{"n_layer": 10, "d_model": 256, "n_experts": 24, "experts_per_token": 2, "d_expert": 272, "d_shared_expert": 0, "activation": "squared_relu", "moe_layers": [2, 3, 4, 5, 6, 7, 8, 9], "router_score": "sigmoid", "normalize_top_k": true, "routed_scale": 1.5, "balance_loss": 0.000443, "balance_bias": true, "init_std_router": 0.00625, "lr_router": 0.000663, "vocab_size": 30568, "norm": "layernorm", "norm_eps": 1e-06, "tie_embeddings": true, "optimizer": "adamw", "lr": 0.00136, "beta1": 0.95, "beta2": 0.98, "batch_tokens": [32768, 65536, 131072], "seq_len": 1024, "train_tokens": 323800000, "steps": 4907, "dataset": "wikipedia_en"}
Below are experts of layer 3 (counted from 0) of a mixture-of-experts language model. Rows are named up (a neuron's input weights, with its number) and show model dimensions 0-255. Each number is 128 + 24 x the weight over its row's rms, rounded and kept within 0 to 255. Numbers have three digits each.
Before each expert's rows: "mostly gets" lists some tokens that are sent to it at least half of the time; "comes after" lists some tokens at least twice as common just before its tokens as in all text. This comes from a sample of Wikipedia text that the model never trained on. Tokens count by the router's weight.

# expert 2
mostly gets: " known", " used", "ed", "ated", "able", " released"
comes after: " was", " to", " and", " is", " a", " were"
up1:141138120085124137122140170126121197114178101136145148114155126171135158146136143097079106125119138139128103094151122134128145100159110141106132147135117166159127124143102103164135141151133108124140132125123129075133118141125129152143166157122064138134121139124118118117119097117128099074136127117115119134140130134108158149126058132126097140126134115113138139144176113102142121148131107145049180157167112097086148119124090135116105109099118124111143120080119145121168123124144145133113147104128139158124128102128134150107118134122158103154080138132137103108141099184133114123126128109141146099116133156068170125100112128113140089157121103102174143108135121101072119121134135133168109085192150091123138112170179176097161122100149112128108135124106071134119152126119130
up2:164139076170143073167128096116121100103175159150147120162122111140111127151096094134161143123153135127137137135124135112127145167105138189081138105092131170117136172108112075138145137135142105118113090144094166076157106156147130153091124091121077154145108114145174145117141151110092133126108136130117138117111136111135135111144124134117128100151104134138118148121095143141090111120150172148147119121114172112136142119108151089101149148164127144123108136154136095124120153157160141079129121140096102136115131079077142160090138135143164086112131117142125097095096151152163157111125150091125121111135163119147126144167134095124178112134129100108125131112157152081127134133168109108129101102117128111104114081083147117134110114155110139122150171124092151147139117105131082
up3:116144189116111116140152140108110100132075113146136128084103146074148127147148145110161170149088107130168141146128147152144132131147147110090094122130144132080089127135106143132133138171077127147139133125133126147157116117144137114152126113143147147087140139132063130097126163106103149081120115100154133117134113132189102168160137141109106117118128107171089088129136136106117102058110135151204075108144142147149167135090130185152141082085151146145138162149140138100121097154120139181140107133149133109156126115142167116100151161140132102095152114149171117117115131110121128157150131116128177116105074138121121137115140137139109099095102135115114151149112156143149116148128135118131086105162152123151123128106130121124101123148111108112121114136169130134154142114139127
up4:089155142165130165151109102115103101102126113116122126132154150094073113111155117149136140129119149123094165146095138100150174145105099179087120115148118208125113127118166109109138121119143099152107120120157111102177128134154142128100121166121124120142130093182138152113141121049114098151138138142157138137145147118148097130149106171156165129132114137117111135083140135128157097149158140177091129114106124103140125090113119106125125108144118142142133129115157132137143125130146107128143156139129133129114165141106177181130110120125101117099101135095190138125131099146147126135130176108106108114125146096165116167161130099095184148122131132102114109121159117113153118095140114090129107127099113139130130174162141100125160105087077120073128121123125138148134129151095083
up5:111115123110135162130148142120144174130123097145118071138136159132150093173139125143144131105150143136126123124140150127153041124093184125109129112126105132117131139149151130143130097087129128115126150105132133119106106139094134146105114114105108147093120145150151103131097128059122125115177126123119182122142145116112099109143144159143136139098072127105173123158129117166118139125166134127132112097075111140158133136071161119099148163155104131116140147148118131128141101151137168155093148114103142084095151116138143117100141121165108136120082116129150116124140124121136127119115107161141107124122097152144086159162132102145163139154142130141120112163128129145167024151129150162136108115122136136075140096116123151169122077121111110146133130101139104166126084122130086
up6:117138089112090076180140123121167135100126155153110160109130115090161121133062133147098097123113106109122133179152136120165138146173132127121165114119122158132172106108159101146108126125144118122118126109182128149120136090132106095120091127163101105149124190140141147148093125136165123155148119109092159108121115110109111154086134156100141153097150136105140130104103141132113073147091137137115148121135138132127106096095137158160113156031112136099127141144153123093100130128147097172168120149106170141104101140115135147151114145116154092127136099102115178136147098108155105150137129112164127122144168109129112139134102114135110097178137156135097136155148139111153120131127141166110130116181120125083147115143147122108124117116132128077123128168129119140133129112110164
up7:135132086106121147135143150130131154112120119135105088127109174109158129124120096137114111151071111149111122169122135090128091097110092128117156110142166123105146121117194102117165131108113134129133144133138129114129101080132111140115137073096122143139143131112138138120139074137116146143095129101114171137113146125106119094129109154050146122153142104091108085122166149129141126102151130163138150165086116142148126140083171161108112105136150146122066103155148108115127128148178154142126159157134107158131140172146192104127141136127114120139135141170118134129131104142108126136140103105123086143122133089146124149128081116094167158182110109134128142141138069140113150128105139153132112157113112142118153135177162121117124136102176117127151112125168128140184081101110131
up8:121120137095129097143213143110135129112151105117106103146145176110131157141140124160115188121111140157109173176079095139127089130134115108122114087146064180102115130121116124111126161141147103149123094142148126136135161112138187154130123114123133127137110133131149111133069145118097160122127127137125155119110133119132137117079106134115142088132156110102169179115165145145121138115122129146108100127111134105141149158140136111127181116094108102132094087121138114121099129156153137143124156144105112109119112115114129145138161160088123107113141178120162107108110158133127089115124116127143139094108151133118120129128123128145167093109086104103079129097153150071134073129120191077111121097111103110142138134119131140113153140111132115127116148121052105153133129088123133
up9:115113122104137132175142108120082123157149110150127164159134118175131142112101150061137113097115130087131100119122137161163112077117116090124134125137109128102108109135129115135138150158141118106140138129075146106110116113111135160182145108140164120115193127134131122176108127136136132169083101098045145115099099110109150160108145138101131106152108115156111171127113119176113081144089118111127141144130152125154168174123132095117112141146151153063141101149136146126124099147115147120078144134110128126185114110144137153111116150114153136120113144198127085099106152120146113090102111119176139110118137106113106141118148120149136127132174132116150112126112138144125089178158101143158141140118151135146145112110117126135112100154123111140138117142154149182124105143150150
up10:124124141115130125123117093104129134141183139124126155111125167155179182113155178127140085108114126118148136137124115129149102129105124127149115087150143120156125123111147097151141172145142111123122162100109146118112084148112149120122136080092119154159153172142149166152084117096078106149109137122110129123131161139160135186110105147161150112118111100111146144174141092078087167131145171116103111107133110119109147155105162143103114176108115140144117103137118146150166130153133141165131088110113094142138134162105147078130084134151124126112147101136151149119115122094093133162150116112107125104146133125141118150146108137098129101118119107110078086117130114096136060127136134149126100071170150130133159086098146148133141100110167087122147100135145134120162102124149157
up11:108111127135152173123136127130137087103131109091138126125129099097125147132121095116136103118123156123167154127116142130148110151104072138143165099156108170161127102133132134134170115110170137143077084100140121115141112163098112125100123156173099142118125131084147129120127095131155138150100137123139130149110123082150104053120108157153151161156088135115150138135112129165111137090091110163123094147129067109102145125152147154148116165092140131118132104152137108157141124139143131105161129142145101128093122165133087123167171141070139147094114169126104125154137127079179112143130110140119143111162096088066127146154116165095100146165139136117117113182131141121160131111171139157107127118101139136123191113148120111132149151121102129131133094124131118140118134137082127
up12:074080148152150146175144129063120158094110113143107083148127173121133099144167110130144121113098132108157150106111129086124118144085087119119084130139108104112095104076106159139100121154129118114134116123103134144137121138083134125123120138148167115109135142126120115126135123122125099102161148134146141131103128126129133160099135176142136117142088099135097156095131106135181118090121122118173148052122160137146168175140123139154136121152145163157107111137131139105116105133126106110134128160124131126143131094079169102096138106134151108133125175131125130139118161117128127143114153142139145103131127168155122166125160144101133072138109119126070135131132062166106119133126149098186154116130159169102143152154147115096119106125114134107095139124119165116131124181107162
up13:143146130129132086132133135136141162126081134137176119111115120116127119137122113101114133111094116142150143141142140144177109108132154149128140150115138164136112106125155184127116110113126126100129138091145147146136149133110143136106109139164123144140120140136108119142104118107165159101113112091138143142124116116111125165118129126182130118139100109169149157115138140102155144137092137128121076094195125107113137149115127117161122104082105149108124160157140100175125156160122130153157085089128092122095140121084139129132155147142139137091090133147144129121116109076131110171134126144149121160109069116182124138125064158114120133136086067157121108133098118165067136113136135142137114120189132109063124130141114145127133098093111091168126097087147169149173110125091158
up14:081126118048119171114156134126155117145117133084118101074140158131114119159108114113138130119114119142123137141142155111129154089156129158107138098121147143130125140159113139108123157101131150130099130101153126082121166137145130189122152123098108109177177173117123151102122107154105092163121154110094121115112150129154129134133128134131096156166178075135140142134161131104145131085135140128101154120127124125110099139136119112176124167138125133058132093086119116128118136117175119130112175108092082078117171113130164153115133140124093096114104103128127099150122100113139114116102128147115159150161143170150086132105138154104141120139083147133136149148136149105149127132090139109138201109158131108117116138159088110156113131106148143103122165138113155095128123097145126
up15:110103177145164123097103104161132167158135121128132124096117149123180151125089139124166184139134151152129142128135159089099105163114148146154113096133121123133127111153172111090134128116146134080128109100080108108167113113126137154126116184086150121105110170104116161124106144087125146116207115118150103141118158154133111091153093133162139134158109134124101125106139112143137157149136165167107127138128113126135121150126139093143165114098138158144105146108153137171148130182122098139099132131106135130115169096120114143148124075148100126113111132138109191139142123145130100146136123107109082094116131148118154116116101155120121126133110088106120144127105155132130137130119137159108101128093159147119128076153154095135143086071114099098142140084160153174098106132116125
up16:141154105144145103146146113115089094126115108155116102075105157158119124124129136100141145088066143107134165169101099111133086145086147121151094121150142160119102156131101125117110122126111110144071118136097168129151179103111126144122130162158122158142088116183112133144123129124108086130117116129125110144137152132134115142067113129152126128141106183080151092090144151138127121124120183103134164138100137133163096126120155125138137101141130130138120151106149131135156114129131105157142077137124185182140119152152074133106137087126135115158097128145105128118075138159134150142130112081137164124064109099146089117138108112131113133115137186121121109169106131144112154120122110123126148133141168129141151153130084112118161133093162105152107129131134124130137096178152124
up17:104112142102117138142183120088158159107154144097111098154163155165139118109124131133148135099091135155122150143099135130140125129123126126082112096130128133093113126103150113102134127135108120129084090128090142139123157128131177160139109157123108114074136109109098105143097138093136103129076159155098151139074105169126136140103065187158100104126136119156136161117165147147127139110101139160118108129125106090123128149120144131178168161127155102126132095129153121129167084187132149116110157121104112127143117141089128162134142132109116111123133149149101147117050131135161091125123134118154127072083153102135117156123105079085107115125105128152112132152141118131102114140146129118181153124116084122161117152135105138107116131111129143088147131149099123141098120119091088
up18:143153091103094125144153114135125152108095103143108120075132137150161119163124116156124120113086123112116129148126134150143092159144118154138101156103147144109127161097187085121135167142113125120150118161119138120081120108099134168093139154123120141140105139112095152097115152164093079102118113125107165166113149127114141137141073159106142142134136084143187159139100171145088119146102160141109102162094068102099147093087141150175131096082107128136088095108184144111113129127129140187134136128133130129135100140146118132141127098112188117128144114119115164090132126119110110099141185135142125119150131119131118151155156111143142116175137106141119095096116128123118119085117115132118102123163107131145141153106157167140171139141123162117115089145117148131136137169122142
up19:094159134160078129163178121117123158160144130138061113163142118120097116072153133087132126102115165093109132141086094089105118136089096134095145107139124115117143103167124140132155170138140105127107139147115136121136154083126109128119107140155117107124122106151133103101111124116084121166092168112126094113099158173081106150111117149160141109123080123120181121115091118165106115139122147125151130118138138142155096150091134116177146105140127137120122143136134126182129120158097117128138102122130112170148110119114149159085152114129172127154111113135135130115159100122137091098151181153140132152126098150141097127095086127106144139131112160105112096138101147140139133132162131127137152110172093169114179095150158122113140117107123108114097134138130138147143058111132091
up20:092136117142108168116165122130134153130091139067110135087144131121115114089103149105105121109067143157153148193115119090072138107177083150178162113115093109134118089139118099088116124122140157133138115164122174138128144113099141152126114098110146154133086126110106140168114144146102156146095107169119106125127137208123131136132125122107115067154138145144137101110127136121134121138144133124107107141105144134175086137128129114178119147121095140169112134080144137095162126133174093169128136105133147182123088123098147132118092124116162099141139109124107160108136171107134109102101102133130115134128105128102137134134126152142092120132103125136147107154110177112146116115126145152163133143147155124153125099149145116126164105130142137104126101150101109134167090098156115
up21:116123162115144109129126096127095074159101148141129137128127137138139139106126120115157124125119151107087122130104134110132094116138144112142110151119126150072079127148199114116069110127137123129138091139136132141116087174098105126130082135098106106074130132141124180134140105132116099151119128158120164129132156088135158140121126112108108119094170131091134109115124157177111137128092168127153116154146105071119127123123083205167147126123117139127148111122148132137126100148125178172143148124130140126160113149150170167110115093105157108135120185086097163142144158059094159148107109116128130099074145141144141132135138162084151127111138106093099145138124154140101125122112110135108117144133120083125118163135141110185135145103093117127147134115128151102128140136114127
up22:126135130129121187110143091112175114106152123138141124114141159094115187128097104135126093144075114168141110125141117144092104153165117150127146107127142122161130128152150147118112139107143174147168132134098123131131172119121134173161118109101120121162113152117109141075136154139071124123128116166121155111111165146141124139141092129120064120134116117132114133135106115140124120127126187111134142107152140121141116171130113147113129113111187152084123124135127112144162105131130165100120147100084125149147147194142173140132105147115094134104148090156111099108115102133110125120114105156133107151102086157193096141104105159122136140085116107096125125102136149087063080083161113116107129110157126142162113143129152134133152102100147120116145112116118143126077159116140105
up23:078121138097164138108151071156120097149118105099091105130129115093153133121140156098075145146066126150110137120135152136102107088120131123119161109106108153140139122146111162129077110152127110155139152126134176117127140121099158166144137117181126122119162140122154113139067137121106166116141157090098200121117112116063163133115144123083102132087107146109168177149131143115138136154114117113156120117085114130138138155127184092114131091113148124139114117130153102103131088145104115128106135124116115145125127118109138130088134159137145105117144137168117092117073101100118095123099116147191130111157129113121109166090147125137104151130137110161102161118142139148104075150165134149166131147123093137115154131118130136154135159155147104129131149125155151160102121128117133
up24:098131119139137111119130128119103085104091104107125120144117149109120121075122180140131128115128181138155126114120138138101138108110105144113073127165082113126100118119099117122151127124109106138092134096124130109152109085163171161121117168100118097139143114115104136121124141107137087131159145139148120135114143171166161141114162143127164156160143141106112103105120113166118082076135095122187119115166144128155110127145122179117113119115116109165143105096116149151131137140101180098081162108135090113170148149150128123132139082139145092098134123113149122147136142086146136144144159116094095127161144145160147155127080108162172126160162113107058130106134173101159119136124119045098132135148159118128122132149160113123118157114120144125133138116126123159130139112162124
up25:131148092141136142126135123161196126130162140142117093112121123177154116143075118121136124143129157124131150116094140094086138162098117102135124116108104128125180121126110110146176107117137095130138092136148132136089130111102148164062107152164127149119126110144108131114115111100063156089175111168119151184143134151132161126135114145128109143134138144122141111078150143127149098131137147102139122076125097145113114097144136185116122149132134098100131166126151109125123092137133133178114121118114148079133112114138083123164121132155120116138092127136166153131102123148124145093115136154101133095107127115141103169154121136099152138145106183069152119127120144093201142100109139121106186124129131107141129136110136123128172100130077090163114117161145112138124103125146119
up26:114133131118137160110127071136159098157100104139128109132133112107121148129115131119151123144160145152140140122119118169115121171127137168111171136142128158135109124109110086128146138124161139175104098096113125117173137107110097145095128149108159131145125168145156119121161111123128150111122170128123107122122103153130146157079119102115102115118128118104109093154104129165095082145148154110105117106107144103108135122155120167147117141118102085179091096094136071148124128122113142123063192107102101084160100117136159173146114105143126117099145126125116150121131140092093151117158119118117122109173153119128142143095127116120105111147147130144143092157103149102187138116173124138126107161114108096178127122178152155158172116098163180077150142116121130096126110100123109
up27:138145117094131127171146093125121098119175119083137115120141150149177113122149126145148171124105143129119138116109100103181154174130150118110110124116123111108115129111140070108133106144137149091145156155175142136154140133146144143150135117139174098142113127088134138105112097165105156129121141094116116170113113149182165105123122138134139155115109118128118105141099119113128111134099146117127145095118126105138187181126144106078119120070126096106173137169127129131127121134137116142157141183084115099160084098116105143107130126178167145159130184143149102116100176113142121128109132144140119127089134108126098139167076116138116127102079195108097174139118143138153140133114122094101142087134127090121148137150101103093145132150146109104140100125131115125142160157134139
up28:112118150125158201131135146141143164106110124115103148100125140099173138147103133144115113085115124161135107178161113075094143130149082114137119156155139134136117108105145135099107111115144105086101166105144100111144129115124136136096121125166130175103145120146089141134114119114170123168121087132125116146144116121165140105130092145149103114132128131180126086115155121145114137152133129095074144109158084125100102123146147119130133119129118137137082091110173127124175115145100128145106163107068139172107113099138109141128124132127138105117108143140130141144149135113133125139104106130139105089140141099128093158121106100160154084138100105158120127109111106157167133124140148131124163178107158135112153099093102097132139102083162117145176131088112181168154106118186152
up29:121173140118120134114141090118119125063144135140132124141131106129129098175164091095112155102135146125171128118115129156127165133115105109098140161152087177093068108162139108131141095139116106113100122111123130118129132179136142132168136166151148114088122116164108089141137138104104156148088176091162101122117124163168135124096095099139114139116140121126141157125163123105162121144135105110171094173135164167134125122116092105133106112139137170143092091154127104120150149127160170098132116146138131151152098155071168107126140133116117135138128131125110146131162127132115114124164131073114098126114108163165109130137146117140104116125135118175140122125121147121076122174148155124163116137105163149149074167132101117084114109120127136101146111114074115117117164127165150
up30:163115159093093109108161127130111130155118113102163098169131126138103102153125128166076153135156099165144099131106139111141147156169151166092099164144119112084145118163108140139169105116119094154122135154109109063134098123130133146095107127139144141115082115125135162108109147118083130090149118135129157121139102175162120110131104125119042090099150089140117122137149097134183154108159150102105164110125143128107128100149093142093132130142133122155131105126124110132114106109141116146091169143145149148099140099121154101126100134129139113125125195156145088127141178097100120103084120138133157153169149100139114153132131150133116162120112105144154135112100147097131143117109127129193120090144124114120115134110146120128090130135104143158129144136132129112113129175166096
up31:117125108087159133123162129108140118132152076095110079164166124119125133091137168146139131155087170121122159127123128132150068134139115124110121130108087119120122131119146108141096123137115111143126133100159149089134171119128140131157123172127138144118136096106118107143102164110115121120130146153103122123093138161126161108131081197112141092134090110106120142107116134168127136092137141149147107106130087094137144149117159124128152121085151133101101122119201100128128078217120130143104141166072093138121131166114115116141145141120126087145124156123158122142080174120131132119119124139141175096144148131145135178143133086090097109156094132111088136139158133125123084129153131101139137137134078110135105144145133165117143111134112110129144118141108164160142145132092089
up32:068144150135092134130128108123122147135188093123101096096124132129130103133129121118103105144128199129157149154109092117106103133111121146135146135134141116116078068111144106194147150146136151083107143137154134076114119134133133142107114146141101120130115118145141106081123118056093125103124164152144121088134173139131120133131108138165153138130127137131110136136121092115153141139115099119118127127165142152113149086110185104151136117077114128171130096151125127183111147131159099138173121120126093147124117157116181152116142099080161105119110124145143133154160116116082106153131122139150111112125147133120137148117109138087134131155141130080102114123130121124076144133178174133157183100138092127132125128114151135097132123068123166136129120095119124107155121110098106
up33:120101133099135128162136154138135127099091091087086094147155129153089126131170096116143108110150158158109091136151135123105155168165142088131123160123128136107118133146125165161080127098120173151155129144165146119136150129063138152127118137110098154135108097156135080100130138152115154132141104121132136115169117107166121157112111154166080151143099095145135138147144154141135124148107140151153108148123054107164154128123105149134117120124113153108109133144145089126131093137128128164137143085114142153131098108115113149144144153100104139129120140133120140156101153094170126148145124133155152114174130141140093148138107132089127105125132174155107093112105125136138108111136139148143123109146130107128148103154150109147208083039103139118120155114117146183144107101116107
up34:158119094141089100182120171105139170165140147125096138146123129192150103116102134124162077146122137127099126123145116143134092111143134109117092110144110123127132126091128104093123104115164107090123100099136090128126155176141154114135083114136142120120139132119127137156093107090088147121124151106102167194125188107127121150116135166118147168085098158119143128142103103131109136134114130118140158061099129121160194166097162139134153105107140144121122151130119114118157122145153103159157133144121100149106100171145113149123144125139148114123131120115152153108134112102115168115154116129124152084123117158140128140148150114112145111166128082094101151146090113112142087113109136127125119141108113143093167143077136131139107073123157108091110086144159127124101091149139143
up35:124106163139099122123136109120106134168131118178123131116176133125197111132114108182100137158112116130104143127094138133112144139070117128152127116124155141102110131153165091125124186149084144106115120102175153128079095133110117152149141138096133133085128156122117172136131131167123150148071149106136168117137150169127117082129111111109113145153154100130160132121123132163171137088127101148116137131107118136136120134073155146152126125130107102176119125142112149149173135133164193119123083153127093124116120130150136136181119146118129115077163112111159139145118154108141085157152130135132138122093129149121156142079150103139090132133121135152106160094147159149098125101112102113093098148133134098120111117110108084179123109107135135080106101142128103159121112147142113
up36:112123147133131136118130105075096116111131134137115123165104135102146153103147109138083113114129163146144109121135126133137122132112107102089085099164121124141138119148158140136088135146171096130127149105102178111146126161093146112124101124126129119137108102120079109144108091114049167093088151165142119126132118193154156098136126151152145166114100143155121144119163094151163098132163137132138130071118141132099167161087149149132140104140186137116113137138138142080107120156152155173140141128131078152120114123103124114106130129158159124082135130137117124096133129127104123110078119142159130128102145122146127157140088095135118086068098156086156169126109167123146128142159098143109165092119120116126168149155114094113129133153130093159116080127117136152150123111143114
up37:069160111113135148149141149133141118101143142126101148114127168120127119139082125126149106120127129116146139138137084156135127147125131091085088082163130117127134145076126161115103112177123177106142081126138135135123114131167176106117140195125133119112166102081147119085109130095129136119152115163127093130146105163185118121132114132138124157124096116097100171154066147109178119092116110129127109113106131114138124102083132108129129109134094126151117146147137109112137110127111130130177171158105099137133126129072157126119142116137087110153151195130124141138127122069150129151091163139103103133133091172136153105140190127155149133127137166139164147138124162092125134122149160128131130103123132139155128125136144083129080128089099101136131103154143126120099144140137136
up38:118113116107138165124159104090098127140144137075132100136114145160128158137126126123140098147129110160140138113099118109113109149171124179135132140143102117115146132093160104129144145122130123113161125135130148126148138101112186092115126095178151166129102169100123126128122117142121127149154126108103143094144116120174154114140160118134143139120138065112143141105154163194106146135111173149105155090115145090114130122135134114159129116078138092085157141168121112100085124167170090150070127158086142160109144124146089130147137143127149172099143173128109095118128134129120079127103158159146108148100144089086102137112134145120111093086123143106089144117158137088168112124155127131123180125142132174135142109076149091100140145129116141145165124117121143096128135144110132
up39:143132148128099109124149120130139145116148149124151112143154157140121107134113135117139129123136163130121139126079129121143155115180092131087125125124081181116095176101145160131140122105159152134064112101134123160113178108185136143086066144154115069145151075137111098107115136122134116136140130146120096121121129171127094129116103131147127144131156138090129119143160109129127124119115156137133086121130101073174095099157151133098168120155113147148141072129122140128103142150146114139102123109132102119142120130112136174140139124162076126148128159122123134151145118148157137164136110094148134124140129130156127177126147140096114092107124153123113133132115142081081126153174177082104150116154103177158123134157146154156114138114134106122107103111085128132144105156056105
up40:101151147129124135136132142156147173128113133137066146106141141130164167143104144111137116124054147156110139151122145081123162113107082131102113161136139161166107142152124122131162132094123094164118099156089132086149170100119099136121118138156133130137083132091131132101121097138113122122148112143131152134117166145122124135163149165126125109126134081136128169117182117117106115132168130178118071125138112177160108142147133123103148149118137133145097123100135122114130115167106118137137083124126162148124105088120122126174136132173099130112149118085135107087083119173142103136120142113179097125168109126144099143106094117144104141095068132136133157107148130124106126147148125135116170110114110119101144141144107091108146154126176117103147088069142162136132085129107108
up41:112178123123121142098116138126099137116107095146101126116126114098118125165095105141078131100114101130123141134104161130105105101141138131120146138156113139125153141107153104176150118157133110151105141126136143124177140103150133120107080137071118124153132093133160124110116167073137108158145142110160159160102093151155135111086079137106148096127098149171105125114153134137085103128165153158103106115163100130091134130113145148103169164173167093132144069137191111163165142106128127153145175095143137114142114164082135111134113143154088149098147141138154139125151128113116121124116106108119132108124153103148156136165118118123160087173126134140160116160102121103126123144170112130105126132121081126152158145159089117144149128114108111121101165133128138166154077166107122
up42:149127108162130066100123137147136185100136141135177115132105157138091113133105110112129142131125127117129122168114135119133119119124105166128133161140095087142114135088124072106136112120174134147112109117098139141104141101122138128086161122130135109159077132080139110145123099117121144146150120153113169113101123138145124115134130140145125138101098121099148158109155105107093151134119182210142132177118134142108136142133165125104162156137102175108097110124159122131118134135101131107112159149116115117153106095079131142103141155181134102158141142169109128143084165130132115130101119109116106126147109100113093144140168117117106179098141120166075145173113109125180125122160139082096103111149106151128139108134110153163085099104126153131150134114136153126168146097083112
up43:087101093158142136097139136131116124106101074158127051124111098135122118136111105093138103106098132133146134170125148105149085093104088153133108136151171173134155116171157129156140147120111150129089137106160143116118105078137099185113182133141122132137126113137113118096142131114145129130113101155132151144140153135129141098103136170096132145098120128119092100078172114129126112142156125166117137113102113149106096135124132188145160119131152152121133134119177098108125136117132146099146103067135126163124141110120167106169104150151128122137135135133123142145127109154129121134099111104172138169106128129148134148136068118087116151129129147126166119127125116113102143150132144140088101141168108094118107162149103129155133145088127119096207115135163124161108103150086120
up44:138150137113139119129148120140122107125115139128099095102116176147133104110158165120099170146104150109111109119137115144108145123108153099146121096099119137104113149148147115128099148125123124100172136153145166137097138100122092153135150159086095111105124090129144122065107151164095153137105101129114146139127148152114129108101146135110124138120128115081117122132119097138137103139092126100137125166111141107152088155133120146088115089097109159081113136136142089128160123145162158119143128102132166130120116116108149147120111167090146087145145133105105183138119173111159113166184124118163117116089120081187125126082167101130195085169131110166106151091097150154140154098122129104141123123145097126138127159153160116181116132137143142143086117127110139169151162137163108
up45:137168134131122147147147110123132115114118108108099128168127105142174119092099192159107096134111159134136122109060115129135165185148122119151122154151126132102151123141124122147074169131134125170107155093126115128130119087152122151102100148202109129149140148134118110144133132191114158107169124131123104155134130153092138155111102119121105123156165100139101153139145147143142156119070126114154147134132110137126145115131112178146116120091124120133139144115128126128115114121084108182083086148136106112136135122131122099122136113153168110104152124131118169112116157104104128145147114120113116141135116170113150140087128131144128059172118152119125147092104091134139131134179160106144146103125116086162102116165182132098159114131123106126069140134105082133139155137151106
up46:118138117129145115128139142133194115160118126129124128097100184149164130069118166171140187117114125161085155136092074149135110121106102087140153087109124141103142109135123132099129129176117112096114154100121145099112130092128122160087154112144146134117141100141155096141102143135101131117125119152119100118154111131099162134137093140090112103152140079104150117108104095174091149156155109158114133080084120159161135130128154119135172137139153083121127148178140149150184111147124109113121116107139125178098140115137096151141129130112111113100126160145145157091135128107115083172107115157151103140087133087129136132109127137133128134177136148168111125134129132145114122139160134137145124120097132125083161134136147128122121107116128150125139126140141112188149134145166058
up47:136137083075136115150146133148102103190152167106105156148112128141125152108084160180157135131136095130125127197112098111137130097159138140132143124155152117120099093134141161157150089127149148143104120145091119102110098151143107134120117128123102100153129111093118135108110122171098117103135108097085139110148124114099082120126132125086071123116193105168121155155172165124149155095097140136146093142122115115144098098108125157137131103110133085164127125099138123175102094124130155139136168182120129138137167178132118137134133174138122115140136144133138111129129139086163122131160131110131152136089135101121136122104112168120105123116171140134107114119123129133075126153152163120128126093109133095152135147146145110124089136161157091138094116148125157072093123118154141
up48:135113163107147103148115125162116183143151146122103129143123117134139090153152158124121128119122151159113148105129163118117108171125111139128143135097104143127133148145105141118160113119161075119089145104137122102115150103106170150091107162168127115146103152125096138111112104086134095166167138127130146106120112154131128127146128126141122064084103187114138142114108110112112099085146179151073123130102108162140160148135125159119139127133160160150105105107127104125091118131130085102106130111139140075111080101148137139128107148141154158146127129180103081114112148125145128139129157127146153106176129146096081153140146115115120135154153104143141123107073128116177105100163139109144162129131133111157113127132135129153210137114135073096091141178103114141148129124102112
up49:111136122089108129125129182101136102138101170104152111045151106121137128147090177156065156100111137108158124125112145116069125123112070117138160107105107114140125164110164097116153099137176123135109124130137090104138120122169123137125111144096146113141133130109119166129126133160103164184117151113139120132120130150169146193099137165098112161134139119123125120128128127126100110111086134144182135143136109120091139101121176178138108167113129150130119112125138107117152129144087099145138107125109099072102120122119121098087132149106152112109117101171154146140140104081127145132104150117140132141151125114138135128159126104134137098091109173119122130157156105113146126113134123118148135149142153099133133118128110129138119125093187089146132138149151100147138166120193162
up50:128107143140111120129123145150139115128136088122138138127127133131169101132100110147121116090116116103129108141116065146128115104125113131121120129167125158115127146079134167141130125129131103134108147112133164138126147139102160130165141125118155153101112169186093139123156125127133081179115075083092118186144129109111148139088126152119143114159102118116137136087139126117133091117107143117043149108109105133146152145146142125137146091135142117111147157146157134129126126115155156144131152160123172153186105114140136130195123133117099123142127138158114128135088109113112127168103102094130149107085166141114155142135146073107150155093131110113155135131087136104146125143162150065101157119126122152130169125138102109083130123063153077098162098138163136151107123154128148
up51:093143123103099101109122124124096121103157124104128153132145111118093113126159138126140125148095158229162155166098118154133128136112137135179139127098089136148131150144133128135094109185096127154123111092121100076139085116152140109110162124163142101113115122105168139100114139136118149127172139112153151084142141128107169153165112105115112097157118107133135151158162131184133179153120094130106149066170134142129122117135145115097129154095107126137152125154156126104135145129093102085105138160167135118091168114117134118107087143119080136096192128151144109155091090133113104148134117152157093130146101115120095123164144125139113146145110159141135119116150159128111112094164131130149151122108151179137141122157151118096135102120139134112151142132130150120102137124142107
up52:145132145054133143104122150127107131137089114094080121161152157110108142120136136093127126117148134158123122124108145095115110126165102116109099122154102126142133088103162148132179139133105152158178156115080111096140128136153139135122139144134115158158109099104126108147108114131103129118120147155136150127062127182185146139132120138107114145099125104117127091116139116102152126158147147188132152112161091109134143128129112137134103098173129117093103174087160140137140123146156136082113139151144140159140171158119126068137124116080101124140159091111125147134119127152145146062139140131128129142133091114088122120104144117127107089109079178108132127120152150145125137161112127082143092110095075149127134116114148147145105146136108178099126117153141143117150152112075124
up53:141153123115123118127106151143131174094137148120139128118095112111152149137115153160109176138123163169131127168083079091172133132131088133128182115132106135102143152112129134126164150143157137114100094104090140098080112125140119124109126125164138119161135111127080127165114123095143104139092105145139123161184133130097150134126132117136149095116117133134156131168118150141133177114110160148162087130164148142140159170158112111119136115156136119151124120147121121118131135135160101111105110131139154073116118076115137087113102087096149165126118117126111080148121124116158118181165096120158158081171145143105086129141141103138123160112132170144103128152130114103120115126137136129151161087122115144124136164115114177104078123114121066112125077174158125113117118162142131
up54:165147106121168102110122172098103123136085120154123140129138084083147116183118164119146118143124116114122114109112141144125092183168159139136078142164126172129163148126157107189140083122162123117119089137149142138114112059120169137103127141115088116103120134120124137129089120125138129114134146111121136156112127088148099148181116126114141140156093130129127146102139147141124132114114121152119121134072118129116164133116092167106150146076110160129151154129184094130100142102158147093139105118110102096175077125126116161123151136106151110106130152131168156121132138105121134167154146105143111088143153139120142125139155136089105094159145127087143099141141156072092139125075125151118111134157128155132121143111134161137092152145112098108132141110131129176104144161124144